Weights of a small mixture-of-experts language model, trained from scratch on English Wikipedia.
Size: width 256, vocabulary 2048, 35.1M parameters.
Below are experts of layer 5 (counted from 0) of a mixture-of-experts language model. Rows are named router (the router's row for the expert) and show model dimensions 128-191. Each number is 128 + 24 x the weight over its row's rms, rounded and kept within 0 to 255. Numbers have three digits each.
After each expert's rows: "comes after" lists some tokens at least twice as common just before its tokens as in all text. This comes from a sample of Wikipedia text that the model never trained on. Tokens count by the router's weight.

# expert 15
router:183153132144165077099143100144089118127119091123132101139142162151139150087123136160144138128112121136097153116159139110108125150099151112149091126142161155150117134141128096085093093085083110
comes after: "ed", " of", " in", ",", ".", " to"

# expert 8
router:162156149125138122107160112166096145118097154095127152136113124101100123095151164157137154145121149113113137122178116135099120144121170116146110155142127173099120142156170089089119101123085102
comes after: " ", "-", " con", " a", " p", " the"

# expert 26
router:161131140095146101110154139151101087117097181132142145111120143121121137082132128170117130136133116137108131130138087142134090128125172117133124134147141127162087113155117145095086166121097101
comes after: "\n", " |", ".", ")", "==", "==="

# expert 1
router:133149156134171110100151126147118157112088125149150105132119154139151132105133124163098155155134117155095160123129132107154099143113161117100128134127121130162093117145113157113106121143099094
comes after: "s", ",", "\"", " It", "es", " it"

# expert 9
router:164127138098177117099128137162104128083097151116127137134121100131122136093158154141132177140117127113099142145163097108110097127105145092130147147122138144110111135153133140102116136118095123
comes after: " ", " \"", "-", "==", " a", " re"

# expert 16
router:162166148091150095101131148161103099123123149144168120130116129106101158108140147155114144104139090156082168106137090111103123177103144115146139129146170160115105162182155137098091162142084088
comes after: " |", ",", " the", "-", ":", " of"

# expert 4
router:158122104119150087110148094147089111081117134156110103104104105112120096098142147150122132140119131155107145107153101136093092146091156095112118121099151130129112117152114120100103140125104140
comes after: " the", " a", " and", " to", " was", " of"

# expert 0
router:148136162085128099105149125169108095129100111106159108124151073141135135112146142176147152153145140105092156138139088143109095133119150114144085141138127142158111122129120136114115159113098130
comes after: "\n", " 0", ")", " 1", " —", " 2"

# expert 10
router:169131150112165092111118181129093110102140174150140148113111081153116131085138133156129135152145134154098156154144105140118096116102159112153107121125143156119127119161152106113092122115096104
comes after: " F", " ", " W", " T", " f", " S"

# expert 7
router:158136136122143138108134115138103098112103164134117107145143156113131151134150133167108118116095103174115163124159138117093101152101140093109104152131135153145105124165137149129091125140119122
comes after: " |", " 19", "–", ".", "|", " 18"